python train.py --d_shared_expert=192 --moe_layers=[1, 3, 5, 7, 9] --router_score="sigmoid" --router_logit_norm=2.0 --shared_expert_gate=true --head_dim=64 --rope_theta=10000.0 --init_std_up=0.0363 --learning_rate=0.00437 --beta1=0.95 --warmup_steps=200 --final_lr_fraction=0.0 --train_tokens=511900000
Below are experts of layer 7 (counted from 0) of a mixture-of-experts language model. Rows are named router (the router's row for the expert), gate (a neuron's input weights, with its number), up (a neuron's input weights, with its number), down (a neuron's output weights, with its number) and show model dimensions 0-255. Each number is 500 + 40 x the weight over its row's rms, rounded and kept within 0 to 999. Numbers have three digits each.
Before each expert's rows: "comes before" lists some tokens at least twice as common just after its tokens as in all text. This comes from a sample of Wikipedia text that the model never trained on. Tokens count by the router's weight.

# expert 6
comes before: "\n", " ", " and", " of", " in", " 0"
router:517511461507439498475406505416607493501490519400531487532596542506533486516531453477461493536449481528467437418484470462517530390454506505541507523516578535454507605513494610501547429479530587559507519523531547434513499474509530547490488499414598539458531502504474426508538448475522477428525509546532523577454457494499533507404569527526498562484526522507528533512486526442509535465465529511517516468581501483492480464517514501466466475503511516484504484550484487474484410483501488459533519601467531464532541479441492522539469488510583529477517516450469517522461456482577437498487449486506490536448479540533501505524479573495466479419527479450559475507453574492520510489478523499497464515463456543519474472528486528567554513457535457559512471479481440497536479470500530
gate55:456475554518386504490492496455544522503518537556492460550507485499471496526482513546527486523475472501496526501538519526506508465447451486553483544423525487504506517427515517494536451558549501482496410422547506471504447466536463568442508497414498510504422422541417537482531479450507578484517566591535475509479558459516431630463551442476477511474516491498494558468594490504461502441508513536384504545562563515486504478498572427438449506507511502456521511547524564462548434507493520456474437535515450537493483461447500479521579526518474542479484533556448436481498467460460517522490429561477563485470483498494547536482525518455547512580562505509520556493504516513512528464431570513462453517512487474508465461556460564459485510446530525519499501472531513528525477434482549
up55:528453536524515531503513522417541569514494542471421456463493513555497505487491468512549532486511484507447486495467462456530558448473498508480538519529503466463416493567554559488541560539499510569480495466545529439507544551525478490562596541454517487456497527481525562552558421543594518502464514527531555518519528501505440519489432439494532511489575471553525549484562456522529542553535505531491454539488515436536477462506535584431492513500500409487453469474567525539531436418490539440452429452461451505517470509588475551549561513495474490489517468491456480542507491563528461550565489502528542508487552533564599454459510467527541531461533502527534479564551466496530507478575540443496532518464514497495529558549512525563519558459551500426516507458513496475453533590486505
down55:491455480526588525510513478518512504471464504569501445485526446611473520548496459424455437527490524444513471536473509476482545471500495502499407523464498498531537546504476538575540465455479584512410536571456481467556512466533557454412479490504501528527538553484588471523488504457499463459513505541442516486578499449437495498463481512494592503477552531504471572515451473512448488530488429510512539515468420523513510471531547553521508479488553537480513519572525466530559518474452460523482440513527461481515522462576542510433439468468478544528537466517488557490532497525588514510520550562511557445490523579494515535515571495495544478490465481508519482427517493553533379490463498467534460542482558440420470480495511513547485566515481441516565533468500484510432578534435470
gate56:462509456535550453512534465516537498461471441424497501481526478438530476507497469523480504462426500537466486446480551445466448522492514582527481473478542469504515509465536433567480410460495478504518475548520512524529486512493578520465468485549499465565521492578519483520577437479529412510498465467514529489499475550515382501426436531570522431540526462528518525486482519462480435502512499547524542476483475488410503409559565448560587517482549478526491472488507487559472468509533537403544541530525534563504505416484524458522500411483450521499462475487454519546457526442485487456477483603507591526499426495504508491501512526521466587449550446509417511465515466557494469498513458453395447491514527485497560528483455511513481494471518544541490536494516464509515450460560531
up56:526472460481549533493481522499508529506529519469404461553485553448472446509561480479518514533503582467452480484491506466560549519546512516487541497509528483516496543520487545461504500502421452533513460461477507465515584534508489401508464555467484491462465455468458562451452558433401514463520591532494428545514523487497584507552511505451475534458445479480506421519498507554530547461524478515419441510490526453554465585528481508516494493503509540481561553486550550537509620486483502444450494530528503467511406519525546439479472547554477489566487560494482466577542484578453564510530486556464502550475455583520468531450491469472460515488546497486501512521512523555494564496531557526523595552524508481479515489618512507473520433448496458518559462542532559448491482502488487
down56:546544468439495490546506525505508450411527464522524471459505510465522550611517533529537523503493521504598483498560480572405510508461521515535452521489451489522450546475494499475493511542556484463502427466408498485484506471479443520500457497424537561475452512524517489529493463573577537453482420481502521457492516460513463538527509501500508505449481491446549553516457454534487447561538518509571537497479540424496461575529407462474492522454471481489539431499523396465568433540471436566543523453460496428500485588501551492476461529525519559478540447492470563486490524548533585507481414548515505494541464521518513479571492458515418475507433516550553494505527447510474491502581491524521490564536525479517568527475473519438531471519511481491535521590488549455486485540475515
gate57:569506483547382484464510487487552489473503474454521508506561476456399530542519446528556503521591507536444555521541444527569504516508516445548526554523511506532498489521540573518377506426519556503477516412504529435523520479513430512472477440535507501481507479579501494512460501521472567483425541513487602518568479523491432442448481541568498487579463468485500585504439483527517509464554483544488512507521494519511518438467520394469455454550489453521483550459458530451483470488500499562465546503509527556533441544493439452484503549440546493505526478547528500569484481539501451505512441514516539503541540509510570533507473488494454518563452454537499497537595491477524466522505477506529445543486473457506462520546483413535515517521530486459531542519491496531486404475452559
up57:403451598461489496489470505514491485465608504505539454480467469540430458523480549508474461522497436522442518497444447421493537511524417500501533458421569492469533509504481442554436483526450539419475477512521508469542532573499460493444468518551559448524458511513478412437547494423496546438525550481496531522459501557542476525475498504477546526466542527486465477491477534441555422547537580455508513515485511522481527515486480407515533531577512497502551516496539503470554464502543566451499563573470494467507530549564440540473497511502452535517489500485465537549447500496480508446455469504471536548520530547455477543488466464506463511503480502534475473519468513423438563430419552506544458528508547476507438515439491586535476594495471497454535495457499433514501543505560471
down57:447519494504529503509495442471434553473556476432545481547525542513500471532472519472400503578474433528463572489537523475471496560468458487516505461505521495495490481472529468510499463478512462524529543423490480474510518483531474478480489476555542374547507433520566576436513482516540565458576584499522510566536551586491470520482531457523520468480435498525430568553506494492498475480466480491475510510466466527468562522553415475523509506446498543474455499525562464464505475546559508422483521507457486549482510514463414553565501482484471528418508513463547449525426528484477521495481501455506513463572455510567440512475512463542551446544578450452573472490453469460455452387525487497564536435506511550482558553502509528507497503522516489535468465585548426523477463508519474
gate58:534465515569459459538538504484570575495434483541454476583506475495463493499539532467500494475472451536537493499468534501500384484530489548430476458451528532467515499540510458485463518510497471496532489510506497462504549486502484479525502437492514541489504512478482490539465520389537446523493510582521500505542513446581431527534393468518514520473465478460416573512521525520529510414503434551487528529519519530534456497486593467510634496557515512496478459467537465522510476500524462472459567506443547488490485490498487509493494524403499490515579476493499575497424432544572508468523459494493524519528519439479513478471531530470459526383573543459483497549535546530517459520460536464503439500464553610497469496488485482521558540573482492544432452518481573575460470466452516
up58:520556535507513517398472492486470490486457487544523462466507523519512520523561565514553373539544462472522472477472517489486476489512560496472507490468517509439476549525423505513518507559518536593487494500534621510536568488559516574504474575393499548542511525514524553538553476467563482551488563461481456477486491590512463491438567542513486457552565546491471571465453479526512565431469496512451578489558465478531434542500451537400481481559452444493495504524458530448446469501502569527605495549520545504497509496520430509502530519512516521506540511462506474485493536544445544515547456518511406469478566519462485483494530454469471430456500482479516516524511509514558515446460547506473501466502516492480554496439494462497510568539502491472453426506460538486496508516475400
down58:546502440491536425482509489514506522446369594544489486476435456462479492416535512564552528526496547507499502457414498511504550493513521540556480575420491571477470482519510500525469531510485547501483535487543476506553490535523515502473494532483451526507610540480541554537498491512506504521429451494461476511473453459482439524451492526472502394529534574544461490497507599536519484482513591510445515577439465492544526573573522530512484515501554460490518590509524493478533493396469507520501521507452527491483501473554513549520522596477496580569560520474443526491493512478465440515523410466519491406534498537500503490459473475411428472457462468496515532439531542514488493441484507493488466519504546459481583550503524453517512489484537473467493503535490508519420519451550519
gate59:434525547533530549524500464464554479514464557532553461463517487483516576556499450470422506475522437478484484466540550454516510509458502495546508430434578460366526531518494555441486428509497579561516543450494572527530457488518440511470493563444489540496501418428471486532503474496522519544468483490510505535513464415542507456555481465494479570531518543504570508450506512452556514436467578499508498504524573458484536500532491535530477501463483481467475502512564496523513511489537462569475469494525448529484592466526461527524478501548465452541516522502486441553500499513543502527545443518488483561527452505469466509575493563440464471526595449529488550504477477437494493491473544485480485583430600531507505424506427453587479497507508521539526468449452463492465571439503529
up59:433477459461489495440491536494526432444562499505470552513509467495552530535460556482512504507531462530526437505440466520476532559518516487542474447512500562487523449542522483510519481470480510480484552517587465500463539501559437500463554489494499448475421385507578514567484477537527465505569479487550523493512508494574478561531504503448499487509506445521547395509496470495500537478471548538465399520426484485490522417504456571438553517514548586515496566506468486578434471480435489506569524416509500430531448522491449483505517473552455497471444495516476487493444467515499506454501582602499448410465547594466477523430507488540484497447516452485504587458478525510522537563506519474493466467454535500502554503493466458522494454454488486540501526456462503457519472475415554
down59:512445485496523510401445432514446504521487490446499546534527538447500519477524496483528499564501462459561584437455483442518525476539423456491516396460505489466508503521504523479488614462444498446475487508438559505531503534523547520470528483429521524539523506540455495534491521521504472469473520521440443515479519484509520471491456471475407540528515480533436499563548469481540567521434528493487482474514529575394544502472438506479516448493486515484547454561437595449523490448556512431442508535538514417516527535531520490423434517463455485520443511550596476514469485510533549561458501512500534501527517488530578504512534544498505450500506541569448517471450548429529471513588390478484507498419495475502440492521511527502491486539505456434497545513507450568509512558490478
gate60:464447494563561557407505457407495531506498459497558446491517545537481586515551500500536544511526478523585484522544472453519456482489466438467527567424474561516498576520510518398464520466524514542468449469504536553478468505435549516513520507585477498503469489517473429523486474482479487467496468506543481463412502486507433538395569485502500561489477552448478497529498502501476490467483535536595571444500577555499504451446455501540461450529529468524436466517465565472441490536450478496487516560486467535509554528466577464448429510504488479471460445500519439487453488479497479490417459502449560477439512493552539557490523485496440538476560493563529507455524475495444484474542550484573467489465553486559458552499503528528554472439506490587521502469547524498536492504451457
up60:481467520562517442490578489457525510520496515442419471494447542466496518469487531527496493465507486504497569489444561460475513467545525493496529446528505561525469610456540528495569552491529482502479480403425506569563455526504500483546512485482493449601509467528468453560551474465576536443467500458517510519439459467528482546539494513537547578509552502519505493499581519522506448564477462450503515467459556475541501482479438528470507504509492449548491478548467543532518482532512482467473469474519446490482504486488442524507553545457477460547486435459434509426458476521583558487490436583540521466528564499560443491510529443565500552556515481494501544537537523468482568569533482525523570529504553439519464571495535470454485558503532577529543550450503522470488477552402415
down60:476417460572534527534463505507476533498487496513447526539620505492445475450522481515497521561390492473468492449479540475508498547571427427585473501484544510428436500586509466510484457522450496529540477496436501498476565466485495562537528494587437497452501475452473424502556523563486440570445482569494473469507493476427536524420482601536485424496484502538527519518571533452475504486495439554533507552454499454498475489502531463515452469524494475505535490479499509539489478523544502508541531483501504508537498454490437564530487544469501483582490441496480524531448499482492496570462539443467541504493565467486451495518521467515526576452555547465576536477540435508458501484497507454485460428545532558579427484525449432505505515517525550503538500472447551443526462540468461
gate61:523553444494486551499460439484475413416556513521471468505487565605528545554513494498492532487511508475482530416533499486474422475508452444445496529459474469414473569463429521433521525502495490443559517500525463513505539516530461454419520516498552519509492482486494520547551499420477508463473472530553502547503484498483457448460484489447411431457495481535419494487518495496459537492533462525535550477485505494499507397505467500483510517465517556486443493455443468458468461405479492448473497568512505393458503552450446532420556496534447512499574437464501462514544534514553525506559538513490482486438539533528501550472535472449559485500444460480560519556495527471536489435511465491515467531455422476509472501469474448486501520459547459542564391456530512494440531477561456
up61:493506568487463487567456546426588562564446464501477570447505469528588472485451516517462453496490487517547532418537520547479467535508558441470511472536521486430474486489497493508467487480505428494549470486471446450567496465497529553583488443455568491489535574449462481497576455475452504432467550469547594529425540542494538471546510520475503468524435544545513495499500539473524453486483554501524519524589500521467483455498460516477480502556519494459523529519469457503458427508480504574449482478517485486422448492561516489492516486539517558476459562491503455494503571492524442546471424480471496470468535588553534561518503575510449462480493507523478510515457533465532546482548479566533419468398494479431459495552475477457475527465539460538546516446479538434500509529575510
down61:491459518523615475488519516543471469502502559510491554483499540528556527521432474530441486459516459498468534408458519509467544460534464511543525521490523428614478481512534447449532482438555462544495501441462503533486505515477502540494490484512495490512525594515518529498525442482492517501458482501498433492503442562510569476477513423542466531514421554502519548464488495495515534485435458470497516513506475545507534499552408475484482483458506627510512535572521599452509428503507515561475485516466559382427456489490513442558589421478494439507484520572485477502509479485512460466512415470478459538509489543488503478442594522510460511474521515541492550521443540496499532492554441430534506459537570479485559510498495491488485386553523554548508507532533517458528456543500470
gate62:427485501536452471482482515473546463576458475472517485486449564435519529427490553510495513453525436514527509481448528471441568519504478460457536478431431475489579505459487587470515459498513522507523471473405544505472479495498561498494552456524437555601537569557432499490488510542522549548501498572548472444523544450477465462504514486495511463530508532495441490495479474486510429462550508504506532498473495421485450537445463479535496399531462505539534511498510499499430514498552554541475424525420517526509489516440550550567532407573487485510512465517508491552553520525551549503529514489488488443469487505531570596478499502517532494518445436410498504458396488436510546464481554454479442497541473412463480478506499463562519458547508527513484531507519494496548526420457552
up62:513521488475483426484542485502479484617488484546451463570483576555492463507477567506480550521476501484486531479512449417505467517568469548504502578480515443496613474475504540601443531472480500463556520485443547551579423541457499547447517520468527464503454462533499481499501522482494516523486527484498466473452490512536553492549491497427580503477491558509455543464444563452480469560505539533536508545499526437470510525489486455452497542506482542479490541459456518513496528490528530504605495573470508561451539437557459585484487550502476538497454533547514549518514502494413575492437510506512557567478513401530476477503509539485490486517432447548458444564452432423496457460567498485559490540467548424502504461481511467476426520542463509529501434501540486531473478480486515
down62:472498509505549495478542471466472532531609423453492505552508502540451547491549475500496431476425550510536540477514522531532519494538555477476463438480528437493449486485441530578518428487474462448499538493481536471416506517472539496505490560429559551545479500508483439477555509480555503437488526482490539513526494491536451493464550441457502454488466509514489473579479483529530539529488473540566432534480521470509484443513559535524457447389485529504528458451515512547429478557534461472545554499466522605549479521474504484542424452545476472488433499488520553510520508548426576507471572506485420495473506573543516505581509568528501514433507565565474482506454496515539532478537503498546514509575559485471577487438526520478516519443489497541515574486472587541530467427553517
gate63:502575404530528489489528519520545502496496492503482460460415558504557538486548525480540525537532458548489497483470458482545534512563444456533502489472488457524463513531520568456519553494448541490495514566551544519442552517511444554451454510509498502528531469462503452488543431400540518523453482457539557540577484529502514418459529521528422470537550517456506449557546490479497489514464446483531463569544475550447487548479531514547498432518523422457523554538495544459435421569559481532549502451557540486494510481487465532474417508534423442529454525534487450506449436522585489561503511545503529533472495538377496577468545510480484476462476496481463530496542518452480446539486561447459468475521496531462510504477468523566446531440479485470531492534521524542468516563533412
up63:503516485552516491536450491407512541527547490491504496466526546511482481507481483512576506478517486493467557440476517406493434491483556474464546493462523467424540534467535585520471529564523533489542516528533468536517556457553577452495486524476513467483525433516449454510481464482467459473468439546508460481396429484494474534477548509446530524476501498502538520529515473526491510488412472550511524498517469572466505545444528546558520462515468485546545599453599480466538598462439526567559458527475445520456521510511511507493515469531492499486509458491404490487508505490421560483501462407504497520465540491518505542538490526508456506479471514498454451485503554458451506487514535485548466534437478459546479429479449474507629462522529434526507457471432574448528376551474491
down63:518466482540518551430549554532477468501499502450501483492506450487474469488451581495501452528493469405484460533507483466504510544459515493508426538532473524493466528505501549485522549511457435554500499463450565440454442568537582459540482488527497403470556416504453526481487446496492515474460589526561507462483530547454421550457480472517448546518462562518511503531533500464548488456496527510521505463536480502505440534456482570507440460483452516515517568465537575527564494539489453466498561488535464501548486517536493487553554553473435467493544546505555498470411429471469456510512505407476509490496532527496562533482530534571549567565507515438435508456474503517437522517530482488450534522467547521507487482530529453525529476540482516484589475478477600556509579485515627
gate64:515493477483527584394496420496549531439483469455484447538415515537517427521538513491456481530508432461479477520479498525467559564424557525442467495456481448501482493455564461512500563498526507498448501432443539496470545524477479487443514480447496559545479464461475512446466482535517545478492484533503491479577518573483535449527494461580550464517403527501583560499511429574473514526482484564541478463563526551556558538526572463526506514528458465485503510469509558459475509534499503431506499488531486494528514468494518476477421494503589511532506446476575514527483417571500480518481465447506459490437535493484445502477507532484496536477459560472536539463529514467565553562511513502503521540474536479461532497479442460491521442443533524510468508484485488442533368592562434
up64:497443571532555539492452449511526544486426434479449507603551496539512448401494478472513499447484513535484529484470493544493507544484399458541481459451446495481514530471514489517463560463495458524527542516446464483484558474524458526532448503431498521473477473507563512512505536497508428538548553585460560596483487487504466550488549498499566527479450589500544481495436474513530481444600539480498563474474579507534490429481568558550430435475477502539517512437486535516579520494492513534493540516562498456478480525490447518442545484506495586495561538465491530557463520488435471538513520493479500465549499417485513429466539517439499557503489509507455495504481420500496471477536484519602488470514529526497570541512476498538589439496575459467530540479459521437508534492501528
down64:517534447532547467437511526460516575511440501523556544467444491524524531509504526554476496559429548461510456521548494477540488470519525498464513511477490502490504525467509510566510494517514423523464513429534427618475526431476510539482537491452533447516504496471517521544548451449496563583475489489458559497461476552454460509514482475463482556428446466509491439520477449445527522441434526490576543513532505468466512460464535476488458519542498526577483403463489472459536396444528445469496499539506430487500520516501488557557475454513477477477481467437484572460504550457585517510460513550526466474466566450503458446505444448494493484449506422507581486521505479516544520440607479536511551405465534437488554493496573505515506447502471455506508577477476520508515449416505541
gate65:515477486489514481518491477435495476473482537544480454547562451537551512523493499468450451467444467462500520533521475519561528473461499527466386507431556551491493474468516579466590532542445546494497491469431491488516476521500468548465544513510505543450504442526509451507481519533425497450503432505522477611577571462495512469521427416465479466454484441504503490468445581507422459443458555501547465554521510550466515496500458551412582556521523460476512484511459472536421536472535488496521482502581528509521555496488425513533499517468540481506475520467527518505464478554519439500535565519474500508445487529425548513452463563532471498487501532457522528509502537546521551456499525437539534406482498441387542507510457485557464405523503508528456554503554490438477460461467535
up65:456459546521498544513408494599547492468538548610522471554526460519488501566415443497452507523545472565506499503529471567504501498499581480544628540492541499511419525513457435534496475519485481512472500502487510493458576470476507512520523478540503524584553503416507570550537513485429485528524497460507530465460466514509465582490540493524532584565448499524471558457538503561573500543551566451492532519558528458587565474516587525499500458499475426488511465490526484494439471551483500521463482504467496458493514504472524491529531490463459559476532496539548447531554474562509507527428528482464455532525506471496567494535453498513485524530442489546567495487486484446502516554539465525528497576501408511483542516502597435485459533482463513439453529486454440508511520463469469
down65:505441555517482483494494463474528495508531466491435518455535515509492524511506458433457562477519593581532496524480589470523489495478565452496509540483517366481481455457500579532412451450479455466492476552544545496503497528503504541427537478444513459498539514512479486518530473461459484482511539506424524429489544490469525522431485521521500584529528477560447453427529529515561569492515522516480511475515539542549475578544514515485519404433469605540506528536522379509521511453503482547438390438470484493477469532483586512553460492483449542476526407536531401432455442509473501573479502501501457505540499536492508468489505510540534539514490483519491531523464480493514454567501533517439530492537484436502512512541545481483489458529498590555518507516499483506466437516522473
gate66:516482502508466545553535451425580492534514481440508518563499528474525485500540457426533483520502461555433541434495492435561530520417490488541527486471478555523536459525499513531492496507516527443560487451490487494487458521502447525486502522491496523582587525589586506449476476441546457476504468571533433499481477522465470465459450546554495486520570491445495552481521405475485513519514569461497479449521498450533517501471537577549530506514509459468453425464449525465496473424560535436546521535472482511475483514498509542444524511451466468495476510518478472511592549511506486579558424450444529544432510499535429553529525513520461518511495538504459507544459500511540503466467566449502520492459413443556500582564406467459441542473498471490483570472442523457554476547560502
up66:512501468565549508471500525487548551496590496480472571522529459511567499472470493470526523516455472506490603518487512547441428471531470510481563501485508449502551451431592395492461501509482476569465494522478509491534464479555469558518434520488449454490503591538515504502477507507542495502444502486572489473471480523435555532579534478488502488541541449409435485434475487509456514524537491537529507554489517519438482516469535527594476527530590488435525488506417490559500529499506484523572484546544474473489435469496510493491452545531566404435512539522476496453439508454484540497468499558533471438445527446521516531503475493502480505451464498477495539495477535464513432560484486487483489523475543510577463566496393481461526548531433596537504473461485489555541534603474476
down66:580450473510447466503532514489537565599513462452475474532527503500596525512485506546460422537486459519504532554530483453481466492522451498502493543528431455503498508506540538416490532487534546512528494495449532491455569493507532580522451480484481397527556588499427522477537444512520476452472421478558464533457439468512542468451476524538509530527481510599493468508576522515534483490535444429474440457510509523489512507474486488486479544510429486496414461466557522553471439530524495505521532497457500520490554530466507557540510524501475444495533536466487491443461426498503438438531502513471441503506552493512490504501508521533457473427541552532556504507410472551456554488408452476486566569479490459513484455536509511574515455425462431470504500500508480587475584594535499
gate67:441476490564493514519549524492470491416517513508483509444552479537458516506479488461511539524551508534506476513563510469547580523456505512537457408425502517499498581511467533542509533465464389501500496531441555462462515498552517501456513446488496559553488490486493432519468514455540536507536481529545553560505447512489485458434479555547551561536514545520488555558513473476497509438436494501524476535568498445530468424468587464503440465540482487491524493540438568529485517535434554507496483524466431583408408520539524500451507491442452592438458484476504504520468476440495490498506483456485513499415532527501529510494466444531494543502513410544496507570511562523450493397530501460453416506559529467523552491452524433526488547479554490509461463491541534518528534489472583
up67:522473553527491567466506480469550548483524563508532450523497533557566543494556502472500345511449504533461508478468464437482557560423494464493526511502561509528495553465444557474514444505474549553496454531516537483429451573454534519534503494487543509528529556523454480487529520555406507474573466478488551501505519504500508569447456486465491516449515498430493562532504456425458481502536449544591444523506486517480575565508479542475492563509467441448522435466511565460509432478664504524466547488503522467492511482512517545517539505511520521454530471590483434503502483520449533498461503583469527515474516469552531556492530495468530497539581504542526497505428540501449539453487519514483521485511491556490492557502520511509450509422520547525527465468461468586534480472474532
down67:403505516508542558496539519446514515455480543484539456569375509424499464519557433479547436471479434477514510529522420567470553418478481503440618514526484474487471525467482463486489495543539475515525514528547486502549427580512480498499474456455507507504436452460405516494472478548468486502546414478550485448463517511467523508533527511396467496492481500461467469453472544481480476423492481499525558498440564477493540552496466493463423523568520532504480474477545472480521539510541495490519465474469434546468530512457529503457522522552495528464506477500512515530467529556406499482525458435440496433450506456516512513460514500383463473532572413465532520518461566455566519506519529469499492500487414461480510592460511532495559506443484485451482492541455479488534535514504521
gate68:457496427422478491471491560493493533465579513500548514480570505503530476458515442489622525495457519507491498528523497482546478558464479557538508463402514466505482469532514532535462542457489515566484489506541518502525437475484524473499496470478604519535516520583478554459520460565468511485470463520467511503492528420500448423485486520564557515469497511496483528518533514478455477480526500422586542464481500439534513546481530452499487434545525465516452491428518531508432468518620471537523451430492622500459547516533510574486481483497523506475553488453486498521529495483450507507450472443427462531495519492448591532465482443503503512545430539516482532483474512538535527508581488472545462541554455484475464514429453570494473526566517519497583465455530499483462448375520518
up68:502504567489446516486463520485493541433540511493529518512526545495494519565485450505411533511502533484460585472527517533470513431538526473562484560461457478431478439562475548484456553460508548459527472533490491546552459513455491515488547543550469531520483503510510448476410447470475434476493465533521553534484438500505392480509536431547467552515502537483454501437429495478459500508530492497505530425504520520533409475475550551494533560525484487506525570476473527462486472505529496535430503525404487539453520431506582499558543455447505496551543582486476515521544509490560491513475510520428510459526449543550443550583481531493549522456422462473468519478454421539554507510474403477490433470537578493481558538508568460478521494511549534458457477486500533535549420558466481
down68:496472414448460529464512494552533551519561497534448533491441530550515496499512564479438477508542497488466542547534546498521491506493486476458496535508485438436480475553516500539403512464479567514495436483433484538508523504461508550513503515482503503445516535473526459468467465490459471541473521494484472486506521519507482473429496485584591489476510537495538404555550473511493454526532453515573572481456501491536455588486547569499515548477470489509575467445566468498434395543490491522533572447558543452550499536525535520484465485513549426492459484539500497483554452450486467503435535451436535458499430528487469482523473399543455509483495541585510529512513482471502591539489491491500469479508509509454466498577514504541438499477583576473654475479505506548554544469486515
gate69:443497506560486479517567473456581570450573456506549506529493506493477545534531474468472485509488503493529501458521541604513473496487552470498499539451527498472472520392495521529489503469465547472469493460527535375478513577540514518424449518472539533538535523515506427514435503425514469517453583466523527447514513476472468548403611435446502538526444492520567532549488488483397495471498509469500440467579481509551465512524544498447406496514505479468430478493503566490446479467467498487462501558443472426568565561483471483507499555471492461496458554494485506516512459535512484562548463526492490550419470499496475463457495519533452504443549522504445527431467519523534505431485528462461495497439502522480480503518520455548533416425447534566529502545507486521507547517478513
up69:487474489462515465474474566427486431476477540548487509480553417463474509518553491537448551486462485540501436456478555480463569487499480509531457486485510448474511533479489490504469509501428498485503480536583497563501515497567497482486445507510474498537493548497396460478441434564575531486487538532458559462465524493506550511453576503504474540529550548451477552459521500486501555540466573501486510486455455507530466551468516461515504513496491511520520535582452501477418525506492450545490431532513493477520540521458481483577467432495507511530472468531493512515476503509537616475470503579482543470529527506545409454486505518435557567560508548560433576484524441510456446469539544506492461477539621467486508460448514530516552515456496566563569573591576449439492510527476526
down69:489467615486501491544514457521471578585472443502520513490506443455454452480488472498493474447557506492443461563521449497439459506519508493438487528484608577540532566477432547499481583469539540432474485483528505520472453525504492459508517470512537520439482502495545525537551448525530502528434522442440541542528484546415498549498489548547567507434497518516532521436551506484487468462552495477472522487478547427517496535474510440540484551485468488445472554557492509553460455451550474456490474526563579495478449480496485428444565478531438452510397481457542474527463460495558374507535517442504530543552477477497472501484553461522575516523506494475500560476506474485568487523544484503467542555479468433430505504481491489447536521528499486510504554465496494576474487544573550
gate70:535496501515491534452620532481520571545505487485564459510514453472528472490595488515558548510504511542489506460478521506495527473555528534528502495541511506452549514492498491483402494520534539548510516477492479604511455449424512493494506501433562501466522521454507485506484443496541467525526506446505485502539503527539539460457533557571480476463482530503499544453532508547499528527476486507564551450571530542478541497444510452512450378553531500559527447535500563486473511480472436457549505517478443456569576508412574511461476536480545527503485445488497529376491447512516465503458460473607518582428534543492479499536515458581497502484517490510509526516431563473450483393475461479529522499540494445486543517535574531485524465496454541513509481514560534492455476384478517
up70:512515489535562590494498526497498507497428461525542528464525551543540522544506480459482546550617478472486469578527440494527449537534537499433429516474522485529530526538513458523535522525510490532537520587409504481498453552512452540466497485534568433497475521426550432462414546422492521517458470529524514541550509478589521511557515478538497485408510504461610476511440496437515499526492486487553518490507434535539496473466477513491514421576464544489498535503466488523467511506518497453547434528519508544533505500510578444458493489536492573457417489477461473509506505496487468457449436561450502460505551524505480492492439529477522567485607541489486428550443522464492613452439532479485498495561499502509448497538535483505513517483497530551450557536537516513580514547474457
down70:576513562498574467493503473508530528488575435515458491479466466491435515524495446542502539527568478540519463461477469489445460541484532469504558503505453513553527466500528527547493523395498456545445528551541440479490521418533470483479535457549483466463575550490600539510489478469471473521475455474528590435519427499497444457430525548458501443536569462449496492472520583526517532523389495515505404588529482500488472471577494470484482490519512512562467485533510427566496520497510480521511528478496523491489501471503555536549491485545440545469469514469484560501587540438469450493449502555501574472476511569452500531511536449566511491512506488424445517439453424489524489503541507509501436507420533561460478448448485486482575501530468467498451505498494525525569441522488451
gate71:521559550521577487506478463547516526486484549529538619487479520485506541522476524531554472462520410486403518506436526458508521494515465432545498575545500514554514528497527552502451551476587501506514476424497504411552499461521424478479547430497527576483500433450506550512544500478446472484534489583543540534541464465514507462509523434623540524486533481459540514490548474468467476498578647541492480506507496549517501504484483536417471524488463518485434504500523538465483519508521375464504506456550493479617556517504475531475450505494517483437560544485496538434512484560494547540519491550511520512515455489564539495463532525493440528461543503509529479524523555535479464490531506505485443467501494448453483445480448483514535474487497474524490492573557554487510564460472520
up71:521468504503472531493516488512507385478498511511514566520431551499483583478566565469446518546493446536457537495460499483513512509529555500531461490555529524480472509440506585500429466546482495499522496517476489457504512454525498461512546490399530519570548494504531488515401539455515443455504539531467452556550519558451516494515484471523477397487574478524514555471557573463495489483513523548533469570484513480500457418528460553534466475534473554547454513474544414563521438469500555491483500517471472501503521496511464494531448537539474531495419476489575524512506496539569519489501529555571481563470476463465437464514451501446400473521517547515484578544531555551474543451496477552502441400537467503538537511547497528458524475498574429552521478519503500595437542516438510
down71:548518461530488521459435409485564536491504563495485480527577479483509520480481495464473415502554477521507470522443478504469525469498505518569483524482449576490464478553417510513481580555504505510438469516543541480483534514454440539571544451471518529445481498517508542494494557568514501541539500453529465504477498545536532504530547489528601543528509493459503545457530487502528445534583478538526526447477488547538512505488411494524494497504498467550468541494521504522495513506529553487497426514455536522446515561447386549481557539509447475419511521471571429422485502502589540468554523604503482482568471482452472541520487615467450513533464537457406543460525565498507453517464494527464500466481516549494501556477491512594492466572496554441533442527496510546489508466474553
gate72:529500491449446499487608498482500495436513475520514481559534494537485546460450502506568489555515473517498476435567485432411537453497512503444487497471510515471484529430550469572565503493490476435504539482597429462511521494578453507508495520464540577495568485499487487469529470429537500488472527486590502570434504452503550504567522442538502468531477503535483512493563543541524542495541533497469552417569482483468418520488474464509470496554543538486437513536438513500499468499467513413497561494505524491519525572513467537553491555528492500536519476595455546537511476535489483472560449522487480540479459483468521482396526520419456552517475474497536519379481490481595470463502536516491524526477537569495510544462435546584569461527510507486522542460486554476512474555481554
up72:445587469473435512531473474433541469555471546548457534434471455428539454481516447522392443547594563539516498456485416483555504441472455489456516522508469464460480456482471504438426546483443499514511527552515524437467520457517463513564525492527564510472483501550465532522465516496499456540523475523521526504525508515556536488433479543516484510446462501422477466513485457549555544475575473489466534467494504515519536569512474474483490527499429467537501544447523454466566511480434421488482498537535514544456532564456483442452508468444503513486496419510545526534493473544469465505499577523506542532537462498462571545513520504496592477467483568573506548582480511530492521557469570471402523513488471503476476429520487531501450499551480459429442540510532549525556519545526561
down72:469560432505518497480453516553533585506453478472454472489492466480523525433593481523469584451467471467500493534492498435583509502489465468521518516478457503514514571463508495471431527508516501456521503539502481505481512482495510409588517522545523413475481512469486514519459479529513495472521537519437591484514490498487555466540453531522469443482514512464489566468478524518492497494542555440468443567451543504443510565507491552517518546468478488535542422463489431546495457464577455535462537463489501536509430495480448505502592422521482471490418483468481527445486523541545502552471618480417483528511452536505507433527529457526500471486500586536582517495484507472479511448440460410527490464528483601506457437485577495429474547492585489480502511490484471577558531486497454